From a checkpoint of a small mixture-of-experts model trained on Wikipedia: 614M tokens.
Below are experts of layer 10 (counted from 0) of a mixture-of-experts language model. Rows are named up (a neuron's input weights, with its number), down (a neuron's output weights, with its number) and show model dimensions 96-191. Each number is 500 + 25 x the weight over its row's rms, rounded and kept within 0 to 999. Numbers have three digits each.
Before each expert's rows: a language model's description of what the expert responds to. This comes from a sample of Wikipedia text that the model never trained on.

# expert 27
What it handles: Two-letter word pieces inside names and longer words, such as er, ar, or, el, ist in Inqu-ist-itor, Th-ier-ry.
up10:531484487474526460514524501530496517510512509471520490497504507474507479514512486475491533550518522501520529464513499494504527509487514491486509491489562492536493536527559530538498514498514466475503493519471482513483499545484473506453453499493483539507543504487477477498461496483543467477
down10:495491491478457495463479495486493479465554548525463510524480490488555462487460477465504514500513469487512492527503532489514543527487506516481496502537469557508486510522510502464472508470463446483525485474493490440534565536534490509455496521480512535477488488531487494513482511495523537512
up11:502482501472506482538512472530499463491513451498467483473508473497521488476506499480498505481492536514495531535512492489522464485478504486485497498512540492497536434437511496477518504468556517515485495481515491537521531507497437475491500532491490517491487516500521487525540532449472533508
down11:468480499542516518482499454479507490502517432539544491501488486499501470498500483533495478485463475505491512513513506536501490513508481500478528516524525531466477484485508525510502492479539505503484502447533525478495499498534496488562500495511470516501495455487524458456488477559440500528

# expert 16
What it handles: Full stops ending sentences or inside abbreviations like U.S. and F.C., plus closing quote-period and parenthesis-period combinations.
up0:508481536494508537475556510556505527519465498469529512490529493478518504537506467476550528489486479522500480469522442504511542524505492518509508487426520491489488533481513493499467481478498481480519470483492486486506512415498543518459521489475493502531501535521487543477509454501468531517
down0:508492520481499499459484502478526445510467495542479488481470503501518521498510563495484404513502527498513515495482475497521452490529487484506524524547514477511526497488442504516537454520506494523497519531493509514497454516541467487490468482537478460493472565494509468543515516504502498494
up1:476493522535522525464480526504507486491488511510496493505480505492494495494482500522467530490503488485480491480534504467434503561498514515515459486476481530494509446462489508464511473455544531502521523527483497540458532505516479490509499494480519499483474481530485515548521456496476516502
down1:517500461488477536527511474495553516502530458469509516528487501488486532493475500551503496479498498505516543486482460507442500517519526487494497495532445530490522506491496509494520505472518529520523485518493510471501483511525528510480503449470519496518517508413448508493475473509525514501

# expert 37
What it handles: First pieces of town and region names after in, at, of, such as Hack(ney), Kens(ington), Chel(tenham), Fort, Cape, Mount.
up0:517507513490493524508486462548487466498543546488494478498526482511511481509488478505482496461503483483476464424527475464511503480458508517505511511458469483468502517540487479491513530553506520503462480492508484528517504521495531529502511507507498541515513411485508495506480509540519544482
down0:511476501510509486490520535557482534518491510474519505497516471501523515498496499467518519524500477462459474521498521526471485492479487505489483524521501470471533490494502543555505521492522462505514531498535497509485454527535568450491507481498484537463518499492535465481497489549535495506
up1:475505495534578505509505483489512470515480482490528491486513505512485512510507485533459501502481517473489512497476515545506470509524472532463488464484528491528470525486504499542460507479526453519494471529500533498499519517528477502490492511477521508480513460420522515500484551503511549525
down1:501541454516458470518501507489493516469526496477494509489530480492496568505497489447494556455512516515517530468506497458497512512528493511450502501473518478497520475489511479473507549486554499497475503480520495473519527495489483476508492504487478472485521496506461497491518505444471538456

# expert 50
What it handles: Syllable pieces inside long technical words, such as ap in decapitated, ag in contagious, plus in, an, due, according.
up0:492504459505479455485488451550508517491496543557472488479485508511489539494450524480497487495468487470536544478535488489488496503525491510518516457523523465490518537506470517544501488507482521520518518503491502553504516498509528525529463474513510512511479473480510514503446525497518473507
down0:454470519437504484467497503494537504536544484492468526529495466514483475524461490466499453496502480516536518482480507493488464515504512481522533526495477491501548491537501497480532486493478476490528496490498483513523469478504492505459507518516568464502468478457494490521563511519502456486
up1:490501520476506531510531476497480519527523477520520507488530479530539492450484511471509481485537486541549523479479511517499467504501521533513527514488481466506467535491477490483494513505508468526478513513516523534478514544545491487490437496549459533509526516516466529527495489528478503498
down1:493500494489489463537480542490486508498496458503478474521457482465529498518534481518491478487470517501484460519502515518455496460516483462467496486521485522500512466512523511527531498481533518462500505509493457454488487515499499495557522472468526516501542556508484419494509477523481540454

# expert 41
What it handles: Capitalized words inside proper names of institutions and places, e.g. University, National, Royal, Military, York, Museum, often after the, of, New.
up0:515491511490489490481500497505485487511528527510486496478471495506512471515492515498498543494508481453528480510505504473497530472530534495496505502449481523449546487498498518498514510471502490467494492481472489461529559508466518491497459522547515515502494501512479475493501511506494509530
down0:518494484482486491483513522529509499488516532479517531501491481521498526550483460484505473493487492507495484485489529489533549494488532496492465484531489527520503489467441500471517524468443520506492453489476510526491501492492467420463464488481502503483491474463466504500521504512467533525
up1:515522475472488478548530459506518506542482529511533522521552518499483506526512477514489490493483489477501440531531505494515522495472498529524465474486532465472528486507510507464500544476517475503487485486436491524444473452509520526488490481497500450484467500504493489510515499512541498473
down1:487539504468511505564473505467508478515502461491515515504491490496509505534476530501473528477504514531500494499508437497479487490492519491512457480514490502518474492472450540489523508499505454495480524443500505520488517554479539495547523498519507558576444516504518472483535501489476490491

# expert 61
What it handles: First names or their opening pieces in cast, roster and result lists, such as Tom, Rick, Nick, Guill(ermo), Isab(ella).
up0:498518498510515497492519476499508494479524485494466473513542497484494515489486492472502536530502517515500516509502559497508489489510483510520470523486536463481482479515510540515537514474514511453548430514509510482529532487490490465501510454517421501498482521493554522443473476478492518504
down0:535459542538469501499484484523484459532465479540488522483462481519493494518487495551517510487491490489475518529506526489514510495450527516509543520518506558505518467518542517521511516495500471482529533441517530503466490487505581477465474491500509504511510480506498510538524516519525480507
up1:551474502512502461561528520541474481526506467533500475487530496466504450504467482515466491541516496477490474467485463499451525478480465508489492523512484507452493468480447513523508513502535535528483530455530522504495511537483521475505475503481516517484494510523517495528492512556528511509
down1:498510491461506545516501498519484487492535529533430473470508508526502507556504484471547496525543483462508524455552502473471509473461530438500503494468488492490462519478518462496515511521518505435482515460487487532506500500494492488478503506498499480517548498538490472476523520514524503519

# expert 6
What it handles: Pipe separators between numeric cells in sports, election and statistics tables, plus coordinate marks, list punctuation and month names in dates.
up0:537515456477444490545500501499513532502465529500533516519499476520490505498493501501504535513524500497473541497498456515474477483486495525466510545479467488471551501515493502551499518523501519490482519469477491474533515469503537540510512499508519512513492479477491514462526501518515529535
down0:531530484515478527480504499515563459533546487482462482495466515490541550502511514561543515470488487491486456505484512498511514534500520509512498469485502459509450494511507527471468499471501534463475425496509540521494467542507502493452525493486480503545456538470503487513478503473510456490
up1:489555479507498544537442484513494497501476541462516485458494521487474526462485474451508491536555545516500465508551511521497480524452521548511511510534516492464497492485496526480469523477506446484481508498501533487494537471489466488518547523481469536531470538495513474452534477468526533494
down1:462500474501489533511519509522480513473534463512486472497508487432525489483484539517507517513522474541497489480466489489465465489485498495554515541508544478461479520505529532472498462486496492479532466527541514510546493541461542527522535490501526518522479442446502460484499487526531503466

# expert 58
What it handles: Pipes closing table cells after text like song credits or times, plus semicolons in lists and sentence-ending periods.
up10:474475527497473462572470495491524459533474464523487467460486465496510470500494475521479512505507493492515526489464566512512512553510507503507517520511497522490504460494532520464517486517496511514521502514465483488466527515543520460510516528527443506492485470487500536515557481475445537472
down10:492526530451476501484479536501452513584465517503471516465507515497521504509530497463570538488476504526487493478500475429504502492502507533498492519492484473496482463482504465473484458505471522505524484478512525497519535481537515486489469492462505530446506475469500483523461485483480533524
up11:470532512471544516498558495547496475552512516508488485516500476536481494485478518488493508494459501495543480489504537500510508486523497478508526495450492464529518458493524531488510483533482469485495503524478473480497512495538476478531484519493461536516500535462507461522546498502508460466
down11:521489531496515485472496477480507501519514555484521482535463470510534494519514528459537486529523482483478506545466480484478500529460511442537509511501530484514538535519476518520500530497517473486478487499489475494518471484554543478499520536475493519465507458543473464483544503500512460512

# expert 8
What it handles: Single capital-letter tokens starting surnames, initials or codes in names and tables, such as S in Sikura, D. in R. D., W in WSLS.
up10:494514540550483522478491487554486488502542537477475473499505450487510454492468487505511500500494536497500495467508516527551498511481456504497508502519521496514482498469523500535531503538514557510493482462521538503491512488446486494479473506477493490515447462503478480532477447461507481513
down10:483480504487468494447477495533500491479470456493485498483519488506457493499514491455502522496520517486483512523493477505500480509514481494508504465551470485500497456535522423480471510483478502462548555477515545477483558468510439485499454517521513510526493523508499524467529514486521500459
up11:521518505506503515489450521511542447495516472492462508459487513525468486477450475483448459517495508582483513503517506488543506514542528527449507492471513479488507496520501505461525496488537478495482539477489483479499497497483469531488481539494473466532519514522497528517532505502493531491
down11:484523470511496510502530498523482511474526517489474488481513513518489483522506492456491523481482502497514410513466505505483496469536508491448498550515517492501513496490484510521559502489509502494503464538459514494492602533478504478491525525473492518474490515509516552496509521497497525451

# expert 19
What it handles: Function words introducing verbs in prose: pronouns he, she, they, modals would, could, infinitive to, plus and, or, but.
up10:512498507493536500499510517491494507556510507480527473511502486518500498462503549502490481530525483503531500537529497459508452501508497486525478482484481462496535442535533492475523531468529485494547503485450481506510517489465499522494560508445530495484522471508515502538502509509485446510
down10:494521529457457539529513479515465476421489469500495544492484510520484549494460508502474448523492494506478476460493528484527513495498512536491534457534490526493500504454468468458523492500468509501500443509518501502508513475523496458526481529497535485509507547513502511455521517480529515529
up11:477497513458456493520504511489500511504491528500491521485482462466509465466507479517470495522513513513471527483523520498512525490475493538501471449500497483522556505495521483462460476517482540503497526513534471502492530491506487492509466519465521541514488516544448493544487489518449485541
down11:475515520503528455513503478535490500536547515466541509551524476464537495473474482499545493500499495490487513482510486524472459539498481465543496530509528483519468504537475522493533515499505492488504520542484499515501506493526533479514508550512500511457498530519491477462520510472524512463

# expert 13
What it handles: Opening capital pieces of acronyms and proper names, often in table cells or lists, such as Ch(attanooga), MV(FC), SD40, CC, PS.
up0:515509484481471517463436504477464515544520527450520495504493507474478536493556552478490521481495478468532541493544479511482498464497469513490515530435537492487472530538511501490515500512508498521476480523493483475516537459507510458477537524475489493533489497438471502484486466497474537470
down0:512468445544514539514475516456522526513489501460491507496528479508501498516509463497532465533514482482479525547491545527486487520498482548471488481488494483474553498502515457524491462490519520493491524519495500529443509495489527455504557474489543490498519503514532496519511532510494496491
up1:490546496507467496445475460482514449489492526518523496508473475454443489487538500496497488462520522511496494470533496512510458494513532509470485488483491536497532500450462494504479488484472495474505484555510474532524509478524506493510496445551479493517531508512463522477475522512483550484
down1:485516498536485515516488511524466516485478532499492516483474483520492475516527459495506485481500506511525528484517471500544506523481479528515495532497477524544518476446462506552505490511538468513466544492530512490484539487472507505491500498469479506487488539475507505444509518505535490496

# expert 4
What it handles: Single letters and symbols inside LaTeX math, especially f, F, braces, backslashes, mathbf/mathfrak, plus IPA letters and stray hyphens.
up10:510477473504531472514485499500522506508485471533494514458526489493500525482471481488511538477495492515533546494497457494555495603444488469519509466482511466542480526465484555498517453513501512513506468517504461510514506511487496512483490505531520538463496539524492536524474510517484516535
down10:456511494494497527507531462482515439520494534464481508490460471514482475505506512492525529505476487478473487475514478495480485456433492504472474528480467500495477520527479518477496489473486535465499479520547489521523583537553482461505483504488518486513494488521493493544511494509516527471
up11:513481509525525496516444494507543522511538494459479472471483512506473464486476515486510539491437474538472447499523472468486525522484488488483488483499534496498486492530511505496467488497496500497468483491501513540447481475504461506499452493480514465536555479507482514531534488539472529483
down11:528448504471544516489553504505523484478506501458450454489487486516524484476471494491526515464530516529487487494501506525502497502529534504490553503502528523484453472506528455442503526476526519518497466508553493540528493493481532516520521485529494481524559470561486482525519499503508509493

# expert 45
What it handles: Quantity words like more, some, any, many, few, each, plus numbers in converted measurements before ft or km.
up0:540476484504517519493508485504509482522525519462521490509497461508504508508518556514447509476507474508495494499462513498492492482467498519467465490479478543468492524449483510520505533502512511524509497502526519483540487510457527509520572533472440500501499484538471480515488522496510515519
down0:452492516510509499491501493507511494480512486514475484513484533486466492518463512505523486492482503444544481472544481506476543481469501485504489509499520455509500467477501470510517514534545513503456463491519486485434466513486508499489487532513441503508514538521471508480497513539501564499
up1:565492558493511529523526480521472489515493500476495504531488512502501475469441514515469475467493486496561504502474509494476480551509521477559508518478515500507477491513481514491489491487486447507506530548506470471537488512489535505479514527508471506474468501507488432442487481471518501509
down1:510524491512479514522499507524476546496540477541506549497476533506510521490442482437499425518499516519478483521474521517481499495530539497487483466501510532519491474516521526511505541485473495482473535477515536491528470540544534538510485515499506470525469519483469528515525529489510528452

# expert 7
What it handles: Conjunctions, relative words and commas opening a new clause in narrative prose, such as as, when, where, which, because.
up11:516537473500502537505489528468496485433488529455507520538514486464501506528527476526510536487494539490491486520505497522485508478473482530500515522519501499493522509517518459547528469527529473488518433501481473471462537520477520505479552495514465489539509481562504514457486524547476492451
down11:471507489480503519519517510495497531467490490477486523522519465510531486506509499507538484541473528539487506483517533506466523498491498472450523506465504547495512516481558417501505532466488492471542493497498525498475493530498443513520564507503485515503517473517477538448508507485499498493
up12:518484504508492495539490507541489471498485514515525486510504502493476537523525518477487475528477533508506471502470532529478497519500500440522497562482491487476513509501474512546497492480484507474490483522524500513492526499455504482500523497486493458486538504496489488506493471490500488538
down12:512515499527494508497504437495523479487499501516489510484463505525515471458532513455530536522504492512480502512513465491459515525506500451439501525507509536517490535508464484465479459529502523507530507512471497468472430489506504529486528464478471532501513491529521522477518469494504492465

# expert 14
What it handles: Numbers and quantity words before plural nouns, such as several, many, three, 23 years, 500 additional, plus modifiers like public, academic.
up0:514529486443533499517530443505481498480475540516552499547500484492482531499514498464506514510457478521521506512531487478517517521471483514487491490494495517482525493516484506473531458490430494497505496547531522478508506527471500506494493499485507493449520463470461491492520492513483476498
down0:510485464484493522465487542506515539534489461456493512483551539492490458472524526501509520490513522488539501501509514522521494508464473464509500472545499487485464536435484485493546539529505493492484510514470517474490559504519529561525484467421496474495451482518518493491469482475515474548
up1:499526508471476476501481510507493454503508549482515514538530475468514525496501520497494483507507522507521536482510486466530487483525518439480506463494496528490493515529552491491516492512492491509506469465536511517484537501480519515507492475475464506471491525534522525494515493491514484492
down1:530472467502460485518521516509470502484489487558495493480470510525504513512533473508550529517521524491488536454494507487475476523512483477547455483502519523510493489524480505488534525454524460532507493545530470479550480472530526498511521506561478530492532492499492489519477555497480497497

# expert 9
What it handles: Words like all, end, part, right, over, often before "of", plus mid-name pieces after capitals, such as La-For-ge, haute c-out-ure.
up0:479472513511498574504524443478481477479503506536494525469473524560494491498519482528483536484520475528490502484507509506540501515463490505496514457495555534501466504472489488504459522483507474482505496539500516515502484501501497561507475498517500488463493498501458502477495508549516452455
down0:505517478476528497500532537504522478492468509529557506500520562511536473458444493498510517513479491478523553529512515518480515472498474473480517455494506508530472518508446478527488524471489463497478536518473467482554498467488519512502473481514507532484529496485534539475507507463504499504
up1:479476494477487465532508510534505491466530485514466510481530489508542499540477530502474481519483457490540532468526484496542500534483520501510510502485483542483492492480500470483487460541547477486501531490456477540446524530530562471526520510517507491466441472536517520503507528498543482509
down1:479479504517507547549494463516441524539522551532497472517508503459540502472440549492531485503426510495524485536465477471476491506508458452509501532558513498488497532538454500506520509516502485496484531511467485501503513477505495493556525524525479492510518499515492466534539510546530460447

# expert 24
What it handles: Short middle syllables of words and foreign names, such as t-ang-ible, T-aw-ny, Il-ham, plus capitalized openers like My, According.
up0:461477498503495514494521533511481481472509476466511512498484462532520468511405533498482538508472558495480508528514520488490507487509479534490520492511500529534542522479525519548525483495512487475514487555520489496510498497470470487490492572485577501484512514482484516491515480451522492455
down0:476525486521495513520486508515537538502488503511520468526514475506540514508498472545460509483511516535485514489475488477469504501424488513508511479479457493504486561521532468507499486501495509533545511509508534486552469506504513541464491538572519491508457491507491488475536501535524519484
up1:503462476500439519535512517505498455472539493463509468507552514502508546530504532507501503512500495507505514487515508472474506515530478495532507520500520540516522490471536471487495475552471489522489463531536466507500490476494510479533507496565511514457480476496472525496496515493522461466
down1:476481490517529494482475494532496523543462527519505484517540520502484511496504486513498454468484534553513468452505516515490505493502501515486496474481506496500517468516457536538473505530477505452527467517483488514519510482478499542455528484508503502529479489481486485471514498479463460494

# expert 51
What it handles: Dashes, minus and plus signs, decimal points and thousands commas between digits in scores, records and statistics tables, such as 47–35, −29, +5.
up10:552523487507530554526524492496511481473524451502453454475486508520453488498471537463491485524503532512501493506523509478472508504464469501507496530461500523497515497450509527471461479488527524501496549499516484495515513518501494452516496455454456472509494475490502521461479536478521501500
down10:505470453494542490517515471484494530527527482459506533459578504485468516470517532473477455518543532482517499529530494488514495488502496505508502518538511499538506469502504506472525522514466510500545475466505503480501496521466528411495511497503551522514477482494506526479529523508422504507
up11:518518461490509523469483533517504521480549516471502504531480473448469522453530498516496435520496509471549515493529531487526516536461503489483514507512512478547529541486515484485515481470522474472515533542501531506475535529506509528475520477451500487483462512534486541495436482520496482458
down11:521527455484529502464470484487511501530495494526506468506509470508521550486506452476494488521537497480496495473478489444560498478479500446541479534517465508515480510490452455489477494470511495490523485494482492508487508531526520502539541509477487525523506483491439551507467491532495489500

# expert 57
What it handles: Table cell pipes in sports and results tables, "in" before places and years, and born or studied in biographies.
up0:464497474503512526515512494477481486517480481499450478441529509501474541506531492468523493497504578486496454520517536516492531469494435500456480508461555494514510484510489503473513488540497470452504535548494517507484520514517509498525548515496475542516510524503523444490526500526532507496
down0:445525483496506525487485530538463484469506548519462535508474500506529495520511512499506561474508477517481483495481537512519489493456497468498519543500472514510488465500515513555505532486472529553453473474484478523540474502460502592532479501497505513462475498482512512481482515488504511524
up1:550524489506462488495485454503507513495493460488493486534496419514505476503496482521484499478479471523504490492518507496449520508495463505493506516500517518494479510525475513511517498494521472515494534505477514457492530554477469455447446533532442481511480461497514498528535488500467502509
down1:478540567536510494480513528508522483476518493496515494503519546502513499480479486464510513479503517521477509505504465509511492503530473499506508455496466489523486467520519490533486486498452517512473485475493476512495503473491505528503515489509516490512448494497484481472456512474510498490

# expert 40
What it handles: Last word of multiword proper names of places, teams, shows and media, such as Street, Times, Cardinals, Island, Sullivan.
up0:487547546428517523524510505488466495522466462496552486509529493511480499505513492543504514491475470490482468477523475543466454483490505539504480500482497480504503500479497515514474499488477494470501515523542479511493453446498454506487471521442538466493518494482457500479463491532501522513
down0:477513534535478490476575480515545485476516500531492467481450528523502480483545507485534508513513486454504522504503477503532509477505511482476477513491491502498504496483481481470480512465516514506454483502486469538473568552522505497512525496508526483489514505481492511488505504494544496493
up1:523512504525510442527492459502500466493495556470558480478542501530513507508522482518469471550501509475547480526492484491530481489495528523505493483532505474511516511491539483462486488518485540463498481479553510489486483509452476480476481532525490512536556469547478488466480517498509490535
down1:515485484479532541449477494505485536511452543498460475499586486454486474568473512528523472499495496530523476484522488504494505486518451524483489530490537501529525514497477480531486519501488509536478498505502479513512441525502497523530484442512508493505527531467518516514509485490447464464

# expert 42
What it handles: Prepositions linking a noun or verb to its object, mostly of, on, with, by, at, from, plus infobox colons and approximately or about.
up0:512498484484540478496505510485489487529471543458510517526468488498490445529556504495441507505495519509472510489504498524494494506489493507494482479472494506524523490560487474505462483556526441479517485527537509491507508545468522527542522531456459523517529500525436506486511484501449441454
down0:509471494520472511463530478552546521501485504517517482462539497488499512475499531508478463509509502473456435522589503523497487530515497480486493518541503476476531536499459492502488498533534552464485498527471505530516518465508462490535461464500510484462467479465529492478518536494528525490
up1:505521499515518507513518524493472493525513487487466477534477491522455480535549512515518431539516519498506482449489475513534499503486543497479433528543526451502540469464473502502501532484540516512511515491522483556493553561486476517512490480510492458478545513473469533473530494523481539480
down1:524418511509506493504506469508502487501504523522499492502495476482507502477466494505548503508491514464509542498497515488473483518492528480523535485488479519471508499520517497512472465515488481513482528470475519515489498493488512515474553457518552544498515546491512436487518527501528474475

# expert 53
What it handles: Byte pieces of Cyrillic, Hebrew, Japanese, Devanagari and other scripts in parenthetical native names, plus some capital letters and history terms like War, century.
up0:519490513501519492481509482513568521498475523507494468487467529509493469542484477515491473479456463527468533494468537486491475524495509519537481499490535480520477511540524479482528494540514526516484515489520516501491498515508517548463497503439463466509509512522475458530519506447478527508
down0:468523500508520493495495492519523519534478502498506475481498506526532491496503510463543476504442467486517493492517500460478479498460450492513493452481479506505455478513538459496491482520497505550468530451478495467491500530465473479489496520465518496482450497498478525525534504517478548501
up1:524483508458521494523562480456524464494530492479479486506543526530482538481497512499495490497494500525478455521527514501447472505503495527475487491510484475514505486498537468513513515470477485561555486486510443491498515507553499488538480535487526509513498473492484484472425477519510509503
down1:477522487521549476532483492518486525500546509483540527462480479503551496543484508518511511506465484448507470503513539549465516514506475494497537519523477502505487444527535470458534450481491497498478494526513480511495449513462502507489481520486534506473554556482490519525537501504491495505

# expert 63
What it handles: Single lowercase letters or short fragments starting a split word, such as h, gl, cl, bur, exp, often after an article.
up0:465503516489548493577504513524500494466512483467504525456484496520522474479455515539495481489532533464472473497509508485496504476504511483500523487520513509518509458498517517480510508510547491447556534537514511472510460453524520484530466544526479469499502516481472488506530532510486517461
down0:519569494492488453468495505490493500496526484519482489523523502515488493488492490504524497517496476489484496507508503498515462542505526481503553475539504501554525543474478469551532493491535440514512519499502497503485511495469542533461501511515529488471515526478516491517498515490525501527
up1:493529506495439503509485489485469485512508515459508507474533430527491503490464482530507524504480471479527507475545507527512465501511513502450525477520502542492513516455520512547473494505491520500509461508524530492557552526474466481497539500530518518510514521503517472523482540493477524502
down1:502500513470512471506499512522526482517494533489505552490515472458512471521502458477517484449457520471487531476485499495514493534513516506548488485547497499477498500516483503493512510495466508520517496527522518498486523519533487517539486429548489525510475507468539505518485497527478471481

# expert 10
What it handles: Byte fragments of Chinese, Japanese, Thai and other scripts, plus opening parentheses and word pieces of South Asian or Slavic names.
up0:457492435504480507463503520525546510447535477521489495487457432517510521509469499527461481500506471493553501472556491495502511468469525502467469457511503538470509469493448494503463473474506505514508495523469503509513543528503523488519496504508518480476473561495502513504508502532484551512
down0:489532506494547490478490488506522549467484492527556509544509473467464479522552497488512512515474458489511472489484500491498494484502429473486490496538537527475505495524490510542475508484454529485529535484465536546524512510492474508514534501525507486508495498478490484495515480503474476567
up1:526493485460525511510544539496504500507471509530483471497507489465475534467498513496481498505584457492509529498467471486503470440508469465478520500485476493502483454485538475563536490478559477466535496516514508535509535512496483529495513525487464483487555536482510495508476501545480493516
down1:474534524446461491451503478510528537532494470483478476554521538443484513529518477477504530472504490482526441504496518481513525465462495491514505548500488471509503504516521541514509483483479532495493477543509536473523432518517498505533482556462517518533487527486520465494525499469481516488

# expert 54
What it handles: Single letters and name fragments inside sports tables and lists, such as Reg-g-iana, club abbreviations like HIF, initials, and P marks.
up0:517508489486495484515513531484481479470530483565483503540463522480495510476491485491490465466520512484524494509503496503533462480482549513461454492457553510499497475462522418509484476527553515480512517490461550450515514478516445481514493424484526526503482472467532479535491501505487483499
down0:498499492489514537490509525542539545501472515460449522507447497492519536540509516534499586506482493523488504472499483561501516507520521502521497547488517504493535541527434467447499504493458501468476509499485507497454505510501452511507462448484442525506456495486471491462511471470496499539
up1:526526501490479472482475429487479498485498520510442471484523508534548458520533492482472497515522507515484527483480497517520458521498471473486485524488533567499504491486510465528541499509514530458476489462505510526494525511542544529573512471509492494501445542502510457508469464501512488541
down1:512513489485506502514471497477510518513472530518546496553539467497473522509510473484548509528554447521483497565458510485464490467489491494530525526528521516491492497500482533485433511559491491489501502488505492500547479514457510504498483543532502515506477488519509478505457490520495518560

# expert 30
What it handles: Pipe at the end or start of a row in election-result and sports tables, plus dashes starting infobox lines such as Rank or Department.
up0:469482482484469497508506491488531455504513518484508470469444519479489536491501486507470492480493485511484533507474484502466532497501468498494510511520457501516570469512445519483479530482475552463490427528528504523511526486477488517498500528495502495473517507514501511482513491498579492509
down0:510504521550504449489525557524519496477508515480463443465518523521508476451504476498528487493529509502521508538496483515502552503509485538502523481496514497491498486525448526508513516505512527483519535547524496494534463518504495505492494472539503550497500498471502476501474493514490522492
up1:546497540479512513501511533519492495523469501546486486506512491511482497482510488493517481485492491486512447463509494498520549492542483513494506516499484478516497469466448472470499488466506512515495492552485495530498547497518476471507482452512489530489482509456534496494474548497507512480
down1:486474506503541497490524496513508520458477490522470526542461537471507478473510522507521511469556487499472492504436454516531489539494511516518519473529506526495540531535501467543489460512509493482498495495507532454474548477474510475510518533506520509506464495528500464475478477496535514450